Weights of a small mixture-of-experts language model, trained from scratch on English Wikipedia.
Size: 8 layers, width 192, vocabulary 12615, 23.2M parameters.
Experts: 160 Mish neurons an expert, a softmax router, 16 empty slots to pick.
Training: a variant of Muon for the experts, 473M tokens, 5203 steps.
Below are experts of layer 5 (counted from 0) of a mixture-of-experts language model. Rows are named router (the router's row for the expert), up (a neuron's input weights, with its number), down (a neuron's output weights, with its number) and show model dimensions 96-191. Each number is 128 + 32 x the weight over its row's rms, rounded and kept within 0 to 255.
Before each expert's rows: "gets" lists some tokens that make up at least twice as much of what it gets as of all text. This comes from a sample of Wikipedia text that the model never trained on. Tokens count by the router's weight.

# expert 3
gets: " that", ", which", " It", " He", " This", " which"
router [118 102  77  62 118 153 120  92 119 125 135 115 120 163 193 126 136  91 156  89 138 128 143  63 112 145  83 131 126 132 106 117 130 140 176 188  50 115 131 102 160 135 125  95 163 143 150 156 101 126 174 137 117 168 155 197  62 129  90 140 112 135 106 152 116 117 153 158 123 203 119  95 146 145 107 116 139  71  90 142 111 159 117 168 145 186 133 170 166 176 155 216 116  91 165 108]
up4 [107 125 117 146 112 167 155 169 129  76 157 155 105 115  66 162 168 117 166 145 113 112 114 130  89  91 117 190 134 133 153 100  98 163  89 180 149 146 115 121 143 142 145  98 135  76 108 108  97 143 141 179 154 127  77 179 110  96 123 145 140 137 122 149 139 180  89  68 135 210 112 221 103 108 184 143 126 161  85 154 140 187 111 115  76 158 145 137 110 141 103 128 129 180  86 100]
down4 [101  66 126 164  89  91 139 121 139 124 148 104 140 162 121  82 107 151 128 139 122 134  85 128 128  96 138  74 104 142 132  74 172 121 126 114 100 125 180 134 114 154 130 120  95 126  79 135 137 138 142  86  63 213 114 158 140 121 101  68 109 142 122 119 150 118 131 130  80 114 165 102 123 148 152  84 135 154 142 140 158 102 128 108 113 124 160 126 130  79  62 118 106 137  98 117]

# expert 22
gets: "-", "P", "M", " |", " | R", "S"
router [117 135 142  92 163 110  61 180  96 146 120 112 133 190 175 150 122 114  98  81 162 128 142 124 122 111 108 146 189  97 126  95  76 131 121 121 123 134 114 155  96 187  94 104 155  69 180 124 126 145 131  64 131 114 123 127 119  81 124 135 159 176 177 125 140 130 187 119 175 114 152 122 142 111  62 161  65  95 130  90 105  87  92 141 196  89 135 163 148 132 156 136 135 116 175 152]
up4 [121 106 135  98 102 129 201 105 137 112  82 116 157 105 156 174  96 125 104 119 106 160 153 167 130 107  55 127 129 117  99 107 139 172  82  59 117 194 159 153 172 127  85 172 100 155  59 128 141 182 138 159 203 164 128  94 126  85 142  86 143  65 133 180 151 142  91 189  89  86 104 144 139 147 152 134 149 157 178 149  83 160 164 114 127 117 185  65 122 147  79 108  89 133 113 153]
down4 [ 81 208 129  74 135  94  92  88 126 109  94 127  94 127 142 136  85 150 133 119 135 167 104 178 109 168 179 129 133 111 157 122 144 162 147 182  77 123 167 142 175 138 159 113 101 123  67  77 154 141 147  84 155 118 136 138 119  66 120  96 109 141 140  92 137 142 132 142 128 146 121 148 154 144 108 119 132 172  29 108 145 197 118 164  92 159 115 154 143  76 131 158  73 165  58  64]

# expert 24
gets: "ing", "ed", "ated", "ating", "ted", "ate"
router [153 126 145  68 123 124 117 136 112  73 126 124 116 118 174 126 122 126 103 124 152 156 156  87  82 110 117 105 139 101 133 115 128  92 162 152 143 119 124 141 127 145 104 132 127 117  97  95 123 141  99 126 152  97 160 133  93 133  67 142  97 167 163  87 133 161 152 184 105 180 157 110 167 144  56 163 115  81 104 121 144 130 144  39 123 194  73 135 121 148 147 160 158  79 126 107]
up0 [ 84 131  58 102 152 112 105 157  80 138 139 123 133 131 118 131 248 125 138 132 112 149 136 136 186 129 107  93 148 148 118 115 121  87 147 111  72 211 168 169 119  79 180 169  83 123 111 152 110 108 132 153 126  94 125 152 106 100 187 174 169 146 102 124 121 186 128 163 123 126  99 116 119 135  70 117 162 144 101  67 129 104 105 183 114 148 140 142 119  95  99  82  79 105 130 118]
down0 [161 219 120 190  88 126 111 164 155 129 126 147 143  90 117 106  85 132 133 136 152 162 133 150 150  57 193 143  95 110 128 181 153 160  75 154 134 176 112 140 112 138  87 170  77 129 132 106  83 108 142 104  88  77 185  98 139 119 182 116 121 118 136  83 168 141  87 106 106  95 113 129 128 156 182 127 136 118  91  60 124 157 100 108 133 127 143 123 119 156 136  89  61 120 136 137]

# expert 36
gets: " ", ", ", ": ", " | ", " of ", " ("
router [ 90 117 109  57 107  75  52 130  91  79 165 120 175 152 134 116 106 141 120 117 126 176 155 130 123 139 123 154 149  84 137  74 130 150 143 153  65 149 129  88 112 108 111 168 176 171 106  84 139 161 145  77  53 108 107 110 115  52 144 149 120 145 152 120 152 115 152 138 120 154 135  90 145 165 123 159  90  95 162  97 154 145 126 137 115 165 123 148 107 152 114 133 105 163 126 138]
up4 [107  96  99  76 127 168  71 172 112 117  59 107  87 143 140  93 109 111 146 150 134 120 155 163  76 113 142 159 139 117 116 126 137 114 146  93 105 156 165 181 124 101 121 174 132 173 128 173  89 167 159 126  98 120  99 181 139 103 109  94 120  70  99 122 155 138  99 162 150 144  70 106 117 147 100 146 149 162 136 114 112 161 163 116 139 133 133 154  94  80  71 120 131 102  86  97]
down4 [173 127 107 207  89  87 191 147 232 131 118  98 138 125 209 108  82 103 113 115 117 134 118 129 134 149 156 161 155 106 170 117 127 109 150 147 140 110 138 139 128 183  93 143 124 145 154 142 135  77 171 167  75 126 164 131  97  94 169 132 150 119 138 140 250 133 116 125 108  92 162 136 104 171 119  87 137 186 127 112  96 121  86 140 130 134 168 162 143 134 104 110 128 156 147 108]

# expert 63
gets: "k", "ov", "ak", "z", "n", "ik"
router [149 168  99 133 108  77  48 162  78  83  96 108 142 125 134 103 115 126 133 128 156 117 182 117  53 127  78 169 137  62 136 111 143  99 159 200 153  85  99 133 133 156 125  95 168 129 130 130 136 152 143  68 112  83 173 120 105  71  91 124  67 144 152 102 136 140 164 196  83 147 113 106 115 109 153 148 100  78 131  68 150 130 143  77 142 107  66 145 145 142 144 107 149 101 166  90]
up4 [119 101 119 150 116  73 181  94 103 136 132 159  79 115  97 189 121 150 117 114 121 143 163 141  39 140 107 187 117 163  85 118 130 118 120 130 143  72 145 143 118 144 152  73 108 102 135 138 152 162 133 145 135 124  91 114 138 157  98 114 102 130 211 145 162  77 122  83  86 127  92 109  97 100 154 117 119 102 144 149  96 135 156 136  84  87 109 100 158 104 124 114 128 136 139  74]
down4 [108 121 147 137 124  60 141 131 117 103 159 144 151 121  98  96 113 138 145 107 143 154 119 120 137 148 140 117 106 112  78 139  98 152 107 131 162  75 113 177 102 179 117  77 145  85 113 100 150  83 119 172  94 144  86  74 146 142 141  73  97 192 146 154 118 148 138  84 115 138 124 121 101 167 139 175 173 144 169 138  87  79 137 118  97  76 120 139  94  98 138 178 122 133 166 119]

# expert 40
gets: ")", "\"", "'", "),", "}", ") |"
router [130 191  65 117  83 187  79 164 116 129 137 111 163 145 148 134 102  69  89  95 162 173 199 153 143 141  98 124 145  29 140 146  87 113 125 140 120 142 144 129 116 164  77 126 110  69 161  88 167 131 153  63 118 147 146 106 125  90 125 147 143 144 113 134 147 111 141 156 153 207 125 134 134 122  90 151  94  98 134 133 124 143 132  74 124 124 105 146 117 157 135  87 138 136 148 107]
up1 [123 119  78 102  77 164 187 170 155 153 171 148  94 126  68 141 169 140 146  86 142 111 146 125 152 189 110 137 129 156 106 114 164 105  70 126 134 122 111 114 147 152  64 141 130 147 154 135 150 154 131 193 165 140 171 104 120 112 158 155 134 156 129 126 126 159 107 148  95 157 115 104 141 137  97 126 130 121 106  85  78 143 170 125  92 119  64 155 125 109  75 147 113 165 206 117]
down1 [164  99 110  60 138 110 146  90 153  30 111 224  95  84 163  85 185 121 175 155  80 117 117  86  95  87 139 130 184 137 167 120 123 137 159 161 166  92 172 126 177 140  81 118 167 109 127 155 125 100 118 195 112 117  99 128 190 113 124 128 166 138 145  95 147  71 124 175 117 107 173  83 125 186 101 131 116 129  87 112 155 106  97 152 105  90 107 118 163 120 119 146 163 208 111 150]

# expert 21
gets: " A", " I", "A", " O", " U", " | A"
router [102 152 105  98 191 132  85 145 123 160 154 148 136 147 128 107 161 107  97  71  98 155 175 128 128 157  40 208 149 127 135 109 138 127 166 165 135  78 130  90  81 116 122  90 118 130 159  70 115 130 173  83 135  91 185 119 127  57 145 130 118 121 144 142 177 195 128 115 138 113 113  91 132 136 107 155  95 140 109 134 114 100 101 131 173 154 125 151 168 224 209 145  89 165 171  93]
up0 [ 79 167 134 126 166 122 108 146  81 110 144 104 123 130  58 152 114 137 162 123 117 166 104 168 163 162 158  72 168 142  97 120 122 136 147 141  80  83 155 107 144 118 137 163 120 198 135 120 114 202 199 137 144 144 149 142 137 150 106 115  34  82 105 104 127 142 111 189 125 154  97 163 120 178  99 133 104 169  97 108 170  62 149 132 157 110 146 123  94 135 132  98 189 127 131  66]
down0 [176 151 115 144 106 121  74 127 168  82 178  65 117 128 191 119 118 137 152 142  91 106 115 186 152 113 135 134  93 151  84 151 152 116 129 194 123  90  79 116 140 122  93 112 161 138 156 125  70 138 139 136 143  94 140  64 184 119 134 167 134 146 110 124 130 148 101 102 127 112 151 117 105 144 157 191 109 143  72 125 143 155 153 192 121 107 107  65  91  87 166  84 118 101 152  96]

# expert 37
gets: " to", " an", " not", " would", " can", "ed to"
router [114 112 101 104 126 121  99 120 133  98 113 118 171 148 136 133 144  58 108 118 104 134 132 110 146 125  99 139 111 138 149  92 101 152 135 185 119  81  93  84 141 121  25 124 106 175 105 113 160 132 126 120 150  66 183 126 136  75 104 171 131 102 111 165 134 183 108 121  52 122 158  88 130 177  68 123 142  98 144 109 129 144 176 122 144 168  80 156 151 139 131 200  89 111 218 137]
up11 [ 75 118  63 157 140 163  86 147 129 101 120  98 128 173 122 200 177 120 130 176  96 122 131  96 164 128 127 130 169  68 144 164 100  96  82 194 118 119  97 157  82 153 108 122 102 146  84 114  83 122 148  87 123 130 182 160 160 135 121  97 125 127 156  82 105  67 130 184 113 127  97  64 167 191 116 139 114 128 162 128 165 131 162 126 210 137 116  85 108 111 113 112 106 116 180 155]
down11 [ 53 131 153 107 176 121 166 113 185 107 138 118 109 122 196 124 136 142  72 189 118 136  95  73 100 104  99 144 131 161 159 121 143 165 120 149 123  94 112 128 148 170 168  94 141 201 113  63 152 129  80 156 134 144 131 111 174 118 141  99 132 134 155 118  84 110 156 155 111 169 106 157 133 157 188  92 115 139 153 125  76 193 119 147 164  92 126 116 153  69 118 131 101  96  92 172]

# expert 50
gets: " S", " R", " D", " G", " B", " H"
router [137 174 128  87 144  46  85 157 105 149 137 103 124 138 196 126 103  96 119 112 131 170 144  69 130 189 111 125 121  58  92 105 134 126 168 161  95  79 125 150 106 145  95 118 112  83 186  71 123 189 124  78 105 100 120  95 106  60  77 104 109  89 147 146 117 118 131 157 140 154 161 117 196 120 138 102  82 129  84 140 130  60 171 150 165 123 132 140 160 148 169  79 130 140 162  92]
up0 [118 172 130 141  80 131 140 118 148 119 142 137 189 173 109 117 120 131 138 140  85 135 153 109 152 167  96 173 130 110 147 145  89 212 170 125 165  69  78 170  85 108 136 155  66 122  97  66 208 147 154  97  95 133 142 155 102 165  55 158 166 137 138 156  79 128 128 183 141 139 119 110  50 129 160 123 136  70 141 103  39 151  92 100 148 130 159  81 153 150 153 101 137 156 127 166]
down0 [ 96 185 112 181 147 111  96 156 120 157 141 138 133 114 145 140 132 169 120 145  97 124  88 103 171 125 136  54 130 117 119  93 140 149  55 102 157 108 113 158 116 104 170 146  89  89 109 102 115 117 128 146 133 112 146 148 174  99 131 201 141 139 114 160 163  91 141  96 154  97 203 105 107 125 125 162 107 122 110 129  43 152 146 106 154 129 111  26 109 159 177 123  72 145  80 164]

# expert 57
gets: "ur", "ir", "ol", "ar", "it", "or"
router [106 187 126 144 108 150 110 151  77  84 114 122 172 217 115 186 120 103 128  98 182 189 133  66 135 161  79 161 118 125 151  43 156 132 134 156 132  97  92  79 116 164 113 125 128 146 142 118 194  90 212  96 143  96 106 110  86 111 143 144 107 104 118 159 113 170 118 159 100 156 125  97 148 133 127 147 136 102 124 153  89 137 197 102 122 103  86 103 106 133 161  99  89  74 171  93]
up1 [ 94 102 139 174 125 142  97  77 134 137 101 123 139 112 112 165  93  75 154  65 124  99  73 128  95 108 148  99 156 126 149  96  94 137 109  88 156 165 201 110 157 149 168 135  96 108 138 146 164 140 128 120  46 138  86 152 153  64  92 120 104 103 128 104 119 162 112 140 121  95 110 157 114 128 139  32  93 175 173 123 156 204  94 157 159 154 151  67 117  98 190 126 154 149 148  40]
down1 [120  92  77 206  45 117 129 125 179  76 112 130 114  97 103  99 155  66 161 135 109 139 162 141 148 138 152 134 104 118 129 139 161 120 161 133  92 193 149  83  98 106 137 108 147  82 184 206 106  96  90 147 118 106 110 145 167  87  98 145 160 133 139 142 162 126  22 103 133  91 161 123 124 151 105 119 160 158  69  68 188 163 173 116  99  61 162  84 109 123 102 146 125  62 125 163]

# expert 41
gets: ",", " of", " in", "s,", "a,", "er,"
router [ 95 121 132 140  88 134  58 151 122 137 171 109  97 141 130 143 112 155 115  97 117 142 111 148 103 136 101 123 170 115 156 120  75 120 181 171  81 154  86  71 130 174  98 165 131 114 129 114  58  80 132 112 130 159 140  91 104 155  84 145 127 129 116 147 160 182 123 168  88 161 113  98 161 156  62 157 138  79 111  77 146 100 113  92 191 176 110 191 178 122 151 153  73  92 192 149]
up0 [116 133 133 188 110 121 126 125 138  83  99 136 123 127 168 108 118 104 136 163 107  68 111 119 147 155  86 100 151 130 132 103 161 115 144 111 142  74 152 135 134 149 107  82 156 179 141 111 101  91 218 199 139 184 115 106 160 118 152 121 126 189 120 160 106 132 170 119 118 152 136  96 117 116  99 136  71 140 141 121  52 124 149  66  75 134 142 147 126 112 117 149  90 132  90 137]
down0 [124  69 155  86 146 110 149 120 140 144  63 203 129 140 160 145 161 144 134 101 114 184 136  72 106 163 100  91 110 153  94 125 100 160 119 121 141 195 182 115 138 166 161 186 144 162 121 178  88 123 139 173 113 113 210 150 115 171  88 162 139 142 207 122 108 142 121 119 134 129 124 130 106 134 180 119 118 191 108 159 111 161 143 134 112  38 163 159 107 153 181 160 126 117 128 166]

# expert 15
gets: "s", " it", " him", "ers", "es", " them"
router [112 137 147  70 134 102  88  99 123 117 160  93 133 188 160 140 118  33  64  95 149 166 132 115 156 119  83 164 147 131 144  85 133 133 168 158 101  95 122 129  93 112  66 108 145 157 104 104 145 147 148 134 130 163 122 176  56  80  66 173 136 148 189 122 129 106  94 169 100 167 160  89 116 133  76 162 125 117 103 171 136 173 135  71  89 171  93 128 115 129 175 191 167 155 184 107]
up1 [ 91 131 106 174  85 154 102 118 138 118 143 148  53 148 161 159 102 123 140  85 179 173 122 129  90 129 146  86 163 145  75  80 128 146  99 139  93 145  78 110  86 127 138 107 140 141 112 138  60 130 130 142 145  79 115  95 107 140 124 116 139 114 139 140 114 160 143  99  96 144 151  72 124 128 140 103 202 108 108 134  98 173 136 106  36 126 172 131 187 111 123 124 101  98 127 137]
down1 [148 144 135 156 108  97 108 105 134 147 176 142 129  95 143 100 105 124 127 113 107 136 114 163 173 187 158 166 144 139 145 141 121 134 126  83 153 150 150 164 105 203 147 117 123 106  95 152  92  91 109 152 103 139  68 114 127 171 104 121 122 149 159 105 168 133 148 147 140  72 141 195 149  48 177 140 102 119 119 180 105  92 183 148 135 115 145 111  80 136 166 169 175  82 127 142]

# expert 60
gets: "b", "h", "ig", " am", "ew", "ub"
router [124 157 155 104 111 132  78 179 108 122  81  64  91 185 104 191 107 122 122 138 198 119 103 163 127 169 123 140  73  68 147  49 116 147 145 135 128 101 121  88 118 169 124 129 173 129 153  92 141 111 122 137 134  93 120  60 149  73  93 173  74 136 135 148 112 180 143 161 109 172  99 127 154 193 100 165 153 135 101 126  98 121 149 103 162 160 140 129 120 167 167 191 132 130 186 127]
up10 [132 107  98 168 145 122 166 110 111  95 120  78 127 164 112 111 127 125 142 136 125 146  86 190  97 131 107 191 139 132 148 128 109 157 134 154 108 142 144  80  58  77 149 118 215 156 149  65 128 144 113 112 150 109  83 182 184 110 158 155 113 160 137 115 173  73  82 112  98 162 158 132 154 221 150 204 125 156 125 142 172 101 133 133 131 186  84 141  87  76 123 151 179 133 131 114]
down10 [165  79 162 138 131 120 152 144  97 102 138 168 124  57  86  89 137  80 148 103  62 120 115 155 100 176 125 120 156 134 127 129 180 103 145 119 169 139  88 144 103 118 126  52 122 209  92 146 153 124  93 140  59 122 135 202  99 174 154 183 182 164  88 167 135 169 123 113  80 114 100 118 108 105 124  95 104 117  82 187  80 172  71 105 134  86 101 106 139 120 192 143 108 186 128 103]

# expert 27
gets: "en", "in", "er", "e", "el", "og"
router [122 121 128 146 106  45 116 170 123 157 154 138 115 159 121 120 125  96 118 147 163 165 182  77 115 176 104 102 132 112 171 116 150 116 163 139 126  78 127 175 164 141 125 117 135 107 115  79 109 149 152  88 146 148 154 132 127  78 107 163  66 138 138 121  90 144 146 152  35 128 177 137 149 153 121 110  85  96  50  93 104 115 181 135 122 115  97 161 186 171 120 146 141 137 133  88]
up4 [163 102 136 153 109 156 170 108 136 125 127 138  97 115 115 122 185 133 116 140 168 143 143 103 154 146 153 116 111 170 118 153  91 138 165  76  97  87 157 142 135 151 121 101  68 164 153 119 166 143 124  66 152 165 154 154  80 112 159 118  86 115 137  92 148 168 138 180 149  52  96 100 126  82 126 172 159 149 153  93  80 145 134 224 177 137 118 118 120 146  97  86 157 185  96 144]
down4 [130 123 160  89 121 144 120 140 124  91 137 140 146 149  76 153 192  83 134 111  88 126  92  90 123 136  73 136  94  79 129 152  74 147  95 117 142 132 114 153 128 143 101 104 159  81 140 178 145 165 112  89 147 134  52 155 117 160 104 143  80 108 134 100 119 175 112 138 121  94 123 132 123 112 125 110 154  84 110 136 158  68 182 171 106 138 149 137 153 147 142 138 134 179 144 149]

# expert 23
gets: " \"", " | \"", " film", "\"", " '", " song"
router [140 102 113  93  81 130 133 158 118 146 146 150 131 132 126 189  90 117  37 150 140 211 109 112 139 123 118 126 113 124 126 129 146 107 103 137  99 117 110 172  85 179 100 110  88 119 170 134 114 110 193 128 113 156 112 144 121  92 129 131  80 168 145 138  86 136 226 133 130 131 128  90 162 117  72 182 102  70 149 146 141 172 170  71 163 140 119 150 114 189 158 109 126  94 162 124]
up0 [117  92 159 155 116 103 100 127 120 161  87 131 145 127 181 160 156 131 110 132  92 159 104 141 115 170  44 162 157 125  76 121 111 123 105  74 139 182  73 155 154 116 137 124  71 152  81 120 107  56  98 158 154  88  81 173 161 133 111  69  78 166 123 146 176 136 146  92 178 154 163 133 177 135 142 143  87 111 114 109 126 119  91 140 230 154  89 151 109 151 163 165 119  44  74 148]
down0 [162 123 148  74 121 203  95  80 143 149  84 121 152  97  81 121 123 149  44 128  80  98  98 113 116 112 140 159 106  77 136 155  98 119 133 140  96 151 134 178 122 123 140 145  45 112 114  96 156 104 126 154 127 191 174 142 107 108 117 126  72 153 163 120  97  77 139 127 123 108 139 126 167 136 154  90 144  99 156 186 145 187 172  80 151 146 152 161 140 110 176  79 183  96 110 124]

# expert 52
gets: " | ", ") | ", " |", " in", " / ", "|"
router [121 153 122 111 107 156 104  97 128 152 154  52 115 137 144 110  98 130  70  88 131 202 148 128 119 164  92 133 136 131 164 129 106  46 141 179 110 171 109  93  71 149  89 104 156 154 178 115 115 115 162 154 113 113 158 151 135 116  40 181 119 171 146 139 166 143 120  96  96 130 189 121 138 149 121 197 134 119  90  46 109  86  96 139 157 185 104 113 160 129 118 119 148  73 121 123]
up1 [157 107 112 129 109 120  77 120 129  57 169 172  85 169 148 105 145  85 198 132 221 117 134 176 116 147 134 175 144 105 125 130  95 159  93 133  90 128 134 132 101 123 161  73 114 105 143  95 116 135 109 132 172  68 149 132  87 120 160 109 153  76 105 162 153 130 168 103  96  64 193 114 116 117 139 150 128 163 139  81  86 126  61  88 116 138  69 171  97 171 119 157 113 177 169 128]
down1 [ 83 106 148 149 189 174 157 106 167  86 148 148 173 122 109 134 137 145 136 152 122  89 175  77 124 164 159 101 144 128 171  95 200 182 113 135 153 142 106 130  74 154 123  83 106 107 163  82 130  80  93 109 158 114 142 195  96 130 137  87 151 177 172 198 130 164 114 199 209  85 131 118 107 161  90 147  99 130  91 188  37 127  94 121 116 120 151 147  92  92 130 133  79 133 114 187]

# expert 55
gets: ".", "s.", ").", "\".", "es.", "ed."
router [124 169 110  94 113 109  78 113  43  93 140 148 181 137 115 149 100  87 113  81 131 179 142 133 118 174 122 193 224  46 127 141  68 126 137 139  78 132 117 130 115 163 141 108 126  96 159 123 129 166 193 122 101 155 153 165 127 146 104 135 109 135 141 115 188 120 183 127 113 155 179 136 132 150  94 144 125  95 127 108  91 137 151 118 181 140 101 158 127 132 152 125 153 100 155 109]
up0 [138  89 118 107 197 100 146 166 123  73 123 108 161  72  99 111 131 162 183  91 186 126 129 137 143 151 158 130 151 164  74 154 148 140  99 176 122 152 190 157 133 118  90 101 109 120 144 166 157 144 132 132 155 109 101 135 137 172  44 108 133 153  78 172  45 143 182 128 119 105 146 108 129 170 156 108 144 103 147 177  94 139 176 148 107 149  66 139 168  95 151 120  97 170 136  66]
down0 [134 178  68  86 147 142 164 151 158 201  91 154 107  92 138 120 101 166 140 114 113 176 126 174 158  77 103 123 128 122 164 104 121 113 203 174  92 164 127 135 111 158 144  96 102 108 140  76 175 142 111 135 145 125 111 101 114 112 189 100 143 194 170 139 142 110 106  84 136 154 199 151 121 130 135  71 101 133 129  84 134  68  72  57 128 103  95 111 127 125 147 163 144  72 101 185]

# expert 32
gets: "at", "k", "et", "x", "j", "ast"
router [ 81 144 118  92 159 130  98 127  94 108 142  99 108 126 152 150  98 149 116  97 181 100 147 100  88 112 111 120  99  80  90 126 158 109 166 175  98  74 161 103 125 183 113 132 113 145 126 132  97 107 122 153 122  63 184 149 153 119 126 131 116 169 133 122 148 112 165 213  92 146 154 106 135 164 103 201 104 165  57 121  92  79 144  81 107 139 128 108  89 177 110 129 114 115 156  76]
up0 [170 120  99  83 135 180 126  89 165  64 119 132 139 142 162 171 129 100  77  82 121 119 146 138 101 138 155 119 132 155 178 114 151 113 136 109 140  73 119  97 141 125 152 146 137  86 100 137 105 110  93 115 151  93 175 119 192 149  86 143  61 118 142 115  83  78  85 140 150 134 151 158 192 160 117 133 179 117  78 138 122 140 150 177 151 190 148 139 122 228 108 120 128 144 174 141]
down0 [205 131  94 168 130 116 143 150 132 121 123 144 108  71 134 102 128 126 134  68  47  96 168 105 193 189 114 121 145 134 115  89  84 140 124  71 201 215 100 124 153  97 111 128 149  57 148 114  71 117 192 146 107  94 127 103 130 133 142 119 134 134 104 102 168 115  94 142  95 133  99 146 129 140 174 134 152 160  69 113 106 135 128 161 114 185 129 173 114 140 142 123 204 103 127 121]

# expert 56
gets: "al", "ical", "ic", "ia", "us", "ial"
router [172 142  86 156 126  96  74 178 112 108 137 130 117 134 103 124 127 132 149 121 183 140 158 102 123 124 100 157 137  47 141 129  66 121 229 153  94  67 102 111 158  88  99  85  98 144 121  84 146 154 158 146 131 104 146 153 112 142 139 120  85 116 138 162 147  88 149 138  55 184 143 131 146 109 130  96 126 128  97 146 129 182 118 104 193 131 105 138 168 131 122 128 138 108 144 114]
up1 [119 133 140 126 136 117 175  78 143 118 149 198 128 130  93 112  73 112 101 122 162 143 169  91 109 155 138 151  95 120 160 156  49 117 101 176 121 130  98 147 118 118 208  46 135 148 170 152  97  93 110 118 135 160 185  82 118 148  83 158  76  50 101 151 113  77 103  71  91 126 128 157 109 138 173 106 161 141 118 121 124 109 119  79 186 152  97 188 143 153 143 156 119 151 147 148]
down1 [118 119 133  84 116 121 140 151 121 139 130 135 120 126  75 159 121  71 134  60 142 140 157  74 202 158 145 123 139  94  78 152 138 171 126 154 112 135 136 147 166 130 149 160 150 123 103 122  96  97 121 174 147 162 135 134 159 118 145 135 107  81 109  91 157 161 160  58  82 200 147 114 124 116 179  50 109 130 128 117  99 103  50 126 126 126 153 104 142 160 167 126  87 152 112  93]

# expert 26
gets: "-", "\n", "- •", "|", ":", "|  |"
router [ 76 147 111 117 132 117 120 187 128 142 214 134 125 153 127 140 133  72 152 141 165 119 143 116 138 153 110 186  88 134  83  91 130  94 113 148 112 159 136 122 110 129 113 138 150 124 143 106 129 151 166 109  77 180 152  92 130  94 142  93 134 171 143 164 193 104 108 172  70 164 191 139 164 138 138 157 123 156  59  97  96 102 159  88 154 221  82 178 141 171 130 161  93  40 139  96]
up0 [134  94 103 125 145 125 146 213 142 150 142  86 141 123 134 147 155 124 155 116 138 112 135 119 113 169  66 193 153 150 124  94 121 137 100  78 114 110 118  68 106 167 127 143 118 193 151 118 155 156 153 206 144  80 131 154 155 152 104  84 186  90 185 119 104 137 160 112 177 105 110 110 100 156 114 174 144 119  82  81  97  63 140 125 135 162 157 120 166  81 161 148 210 166 147 160]
down0 [110  61  63 105 121 110 130  96 142  74 108 104 152 113 148 127 138 145 114 135 146  81 147  90 110 190 174  97 172 142 152 133 129 151 124 143  67 168  99 113 200 158 133  92  92 156 133 149 108 117 128 180  94 110 119 112 152 101 114 106 113  86 109 178 140 109  34 159 147 145 105 178 121 112 147 142  75 126 100  96 153  66 139 159 130 115 156 157 130  60 155 133 176 121 106 169]

# expert 9
gets: " T", " M", " S", " F", " C", " N"
router [ 83 192 118  62 180 137 126 105 129 139  94  90 120 138 137 107 176 125  35  49 185 128 147 165 113 196 122 149 132  80  94  49  68 122 142 149 102 130 134 131 112 189  95 107 126 104 133 116 147 135 145  50 118  94 112 141 114  81 112  94  99 182 117 164 125 157 142 110 112 117 167 102 213 143 136 166 124 108 102  76 114  85  99 119 173 138 118 180 158 157 114 128  76 146 107 139]
up4 [107 198 137 141  91 153 136 103 107 129 154 116 116 160 112  94 174 203 167 118 133 139 126 163  86  79 164 186 142 146 101 141 111 171 157 184 106  50 104 120 125 162 107 145 152 147 157  78 143 115 128 142 150 111 112 140  88 165 152 109 102 126 109  72 175 134 137 100 135 132 133 225 104 218 131 102  75 196 130  76 117 111 120 160  95 208 136 127  99  91  85 161 160  91 181 145]
down4 [ 87  96 168 171  89 109 105 168  96  94  67 115 123 111 167 126  93 100 157 133  86 185 133 140 131  61 128  91  87 174  41 136 180 128 132  76 134 125  99 110 152 170 125 100 147 117 130 169  81 163 167  85 126 121 134  65 152  94 147 103 130 141 169  81 106 195 106 125 137 163 112 129 210 167  77 153 136 123  97  98  66 168 127 161 110 138 123 123 148 124 135 171  70 174 114 188]

# expert 30
gets: " | ", " |  | ", " was", " |", " was the", " is the"
router [102 136  77 101  99 110 157 132  73 112 131 138 149 128 143 139 125 126 121  99 145 162 171 114 130 149 119 153 158 183 148  73 118 132 107 196 138 111 126  84  90 141  98  85 133 151 157 183 155 180 134  98 111 149 180 165 119 150 136 134 119 170 170 117 136 152 229 116 101 131 187 141 108 168  78 130 134  71 162  63 106  72  82 124 113 153  48 164 152 122 143 160  91 135 135 145]
up11 [ 84 166 179  94  31 175 166 103  97 145 114  88 180 160 162  84 130 102 108  88 131  99 180 164 154 140 163 127 109 121 119 125 127 126 143 156 145 129 138 113  95 129 150  65  63 122 145 137 120 104 137 111 159 153 127 123 182 153 121 199 128 109 159 136  91 190 173  84 107 117 101 177 162 118 109 125 134 174 150 121 121 107 189 179 110 155 108 183 177 135 155 148 107 135 131 141]
down11 [ 96  87  71 121 123  51 147  97  84 158 125 142 108 156 161 120 105 129 124 139 109 133 163 119 110  73 102  97 112 164 162 174 112 172 114 163 125  66  91 110 128 139  76  86 187 181 155  81 114 177  99 162 170 146 129 162  74 131 163 172  83 155  93 105 147  77 134 131 142 152 150 163  92 157 199 108 114 105 186 101 118  81 117 146  78 123 112 106  64 142 156  37 175 111 137 149]